Weights of a small mixture-of-experts language model, trained from scratch on English Wikipedia.
Size: width 192, 37M parameters.
Experts: 112 GeGLU neurons an expert, a sigmoid router.
Below are experts of layer 3 (counted from 0) of a mixture-of-experts language model. Rows are named router (the router's row for the expert) and show model dimensions 0-191. Each number is 500 + 40 x the weight over its row's rms, rounded and kept within 0 to 999. Numbers have three digits each.
Before each expert's rows: a language model's description of what the expert responds to. This comes from a sample of Wikipedia text that the model never trained on.

# expert 35
It responds to: Pieces after G or K. Word pieces just after an initial G, K or similar consonant, often in names or lists, e.g. Gittins, gecko, Gemini, Gym, garden.
router:528449521549511519484483491546470506594541548511537517555509516480455570494478529520567463430478497500518542605474522426447518485503515529508450471552515517505533435539450655466529430562510503444526474469563527513478469539572514491526549406478529502530472478510444536470514510438501519533491499470523486491555512567549526557512556496497503552422504499467477510526494484465555512444495509498529518488508544531467501469447441512530525511497554497562513519452572469535496575571585529535511482480601424481487513472439432534491429550489495510474489483538468531476567532494473462474

# expert 26
It responds to: Name-internal vowel endings. Short vowel-heavy pieces inside or ending proper names of places and people, such as a in Alba, en, us, is, ia.
router:505466522494444567476542548543517529476563498494445530535508478515483532478415511462543478520515547483467515512524517436497511532568520511540485482575547550435415447435448584496482515593516479493500516482571518517507468518531533482507426484454520492579521496524465550498475463497521490544473516488499459410489559458499542582470561490469512481530484522494536473458499471540479492442588482467574515501580557517498552464416444494534469506484542498484516510470544456440512564484450461588488549507566503513517459468578498593516483458482545486533536574541519550530530497508486501395

# expert 1
It responds to: R-cluster word pieces. Word pieces with an r-cluster at a word's start or middle, often in names, such as r, Gr, Pr, Tr, esc, and leading digits of years.
router:452473525526524519450485471487546485492444473560475489501489578428446522498555498421531493447572502476516521496464571497477505549616487533504455465486474495489521411485505527450570523543514481464475550566556455494496513457505490522489496473515517492498500505556372504423499509468448435526532526497554528508592568459481541503508503542500486451421550459515469471537500520421509505462524510485505540493493582461461513516443456519467512503402495530507461581453565484483529520521450472533528506531554510500469449514488586557466503469464568499481481533568530598466528466477558462530

# expert 6
It responds to: Table pipe separators. Pipe separators in sports and filmography tables, especially before scores or Episode entries, plus mid-word pieces of names and taxa.
router:461508531470475496512466535595480492511526464461526499473529531529473585549527570483538448523524528503521445489484518458493530457564520490465527474557553500473499453459468552516510476563461552399509462495596486485528502472547606522514523466496500484523497454521508430447495470465484477511469543536505485498556553464470500583413450534554446522430556524501486496548544450513562523431554485508470495536495553467533561524431545561479515490452536455530481554464538485527553532481514482521466536514552510538543495475546448591544455553485484519532530553485460611449565527536457452504

# expert 9
It responds to: Adjective/adverb stems. Common descriptive or time words at phrase start, often before -ly/-est, such as short(ly), long, first, early, and List in lists.
router:489516550406499480448458526538478473502478539471492481517495519483471507496524512478514515529500510540544509491400505475490537486503503502553544451552567559472508478464513609519544503548544535477554453469532496493507499471537549531542472490537543460537468426471466506454562517446503513526573471539485562541494539510452580541545460519550414506554603499447482444525454515472499442481535546519502500546496617484491544502472469525511498511446546461492493494405603487522524490482457557523441536536503469500576477444493486563487426531406505576424528526519518575492487483529491488524

# expert 30
It responds to: Definite article the. The word the and phrases containing it (of the, in the, The), often opening a sentence or following a preposition, as in By the end.
router:435473538503510580440495525530569486539548556517477474546460545519521546552594460533518506502560502467484513483509523538465440448565478527507443502505506513485475492483455564463542491502395499507480496515552440470572493427533502448520513487476527547550467497471435439425505548459517445505450504535531490505498508442467520558501487501514453522423446502516472543511480467529531529448506487524541446557532553442500563475530476553498519446435570480545492507496579557434417551521517525564517469499589425498537475442529460564471497504515520524527513497524549554432541436476443456519

# expert 11
It responds to: Foreign-name consonant pieces. Mid-word pieces with h, k, z, m or b inside non-English names, e.g. Uttarakhand, Ishihara, Ramazanov, Kuala Lumpur.
router:504417530531512539496431452490485470487487540524453598637486561451507498484497500468536490510471482505551513511518530494506520414527474485521498523489445455539467483524497547515459497608510486501549499572560458493504478484547505450499457475495546479563440524499461464504526523470546491488442545530540458522577543446548476554446467505466422507451509513483507529523446605540552538499546481516542545525543549454529482491466427515490542542429501442580528577485537467481514557470541528499513539458522431526455401479543541497460476558529492473524473504510581524484487506452548453478

# expert 8
It responds to: Year digit endings. The last three digits of four-digit years after a leading 1 or 2, such as 1-995, 2-020, 1-987, in dates, lists and tables.
router:403493521512453529440417510514535463559526506518512530538484504499530479543500447485522489534517512523452497546393538500500451522527517554441501480531452484471482437539514605547545560557513550503540529567557559531496545413545563471511510502498539494579533477488484460498523506492480486530391510536500470507506519533480552548505499521481489508502573445496529476501490503495568494430503577532489604479519589474462572478482471566544486480518500418517491537467553487484494590491478519473518518550479507556491491489552473581490453510464495514463516535487512543405577478506444433520

# expert 22
It responds to: Accented and non-Latin pieces. Accented letters and non-Latin byte pieces in foreign names and scripts, such as ā, ó, í, ø, plus Thai and Greek bytes.
router:508455565492465565386500469553503534541465563514484567535451479526493523517503499498499507488535520455560603546507512507452522457554463523522508449500533516478496442538517503509456473557507467500549530511558535442472499496523548462493499452464570559484496442522470478424454523413493487496462532511518519526515509490445471476539536570478392564457482447493565519481484442529515487521522464476541597519520531517500530514467476566477495504452492446536590576444491402437506517455536489455487535456559489499517415503506557544453469544479519504447506482500499543496539482448609465515

# expert 32
It responds to: Word stems after articles. Word-initial stems right after the, a, of or and, such as design, inter, football, fac-ulty, pred-ecessor, min-imize.
router:443432430469469501425435514484518488465534567471488455581516532474533498514513439484523501506542507512474614526417482530472446514563533536500450470515497533483425492478443520502602582533493459572522502556534522543437446531468562460459434464476512530549503492556431435490482572463501556462491497475535424488470499508497539497472503535493459493512494463459522465477462522464554487467552512494525493457416537454518514563469504482511529436472524499486521535390509490523542472498553497490493553466576472546501514498563575559417531500472511561533525520529465541476529502554472515462

# expert 38
It responds to: Mid-word lowercase fragments. Lowercase pieces right after a word's first letter or two, as in d-ar-ics, l-ar-va, re, ret, plus pipes between table numbers.
router:434499445452477477453500497457503560533518454514474589566539541499507498484482486471463473479554458494514503539429491501495525444546462524476485499549526594496506488521412551537527514553475548456519483544469511498482486494480483444516496445477482472555547460543466504472471503462431544508516530469534524474451475555555520578459514563575467464517493479519491482479430507448477479461513532501529559520501572451495482518443467529490485552502542480473510500457582500546578509439544499486462516509518476490428477445518453587438431551442550558518465548524380544483456479492599443577

# expert 36
It responds to: Personal names. Common first names and surname pieces, such as John, William, Robert, Gil-ber-to, McC-ann, Bald-win, in biographies and rosters.
router:471527453526511562505506526546533474496490473497479576539506503503516526520454562520571440451576479492504537508466565477499500451525455542587489527517491494409457426492494506522575560594457520482547469527599455481541493521479576466512464464506516460487482464504459443548529487472482486453465544566542556466499517482484494539502514545438463503511572447477481497516456508515485480473503440501487539558488555473498482529463504516538560514519502519543452562418504455498477534470496462524527604578576465508504496514570494526452474545466515508565515581490558622524483485517518417448

# expert 15
It responds to: Clause-joining conjunctions. Coordinating links in running prose such as and, but, which, or, and semicolons joining clauses, e.g. war, and Defense; ecology, which.
router:509474476430452466496476516499513467549550492508548491583446531542435553456491455446527525476531532526488504484440623480486501468548463583478466499488536500485506537504466551501531481532485556513477540536550476500438522475542498493486529481408463520559503436486459466517518498513497480497491501445503504492478525521486543498544564533474485490503530492483552468507446446463534515460536511538466471540449581444457554493476487475449538493424543520470445569483556460503466526520540532534424565516584384527500441469577541536407477518475546498505514591590509566477510441478548456487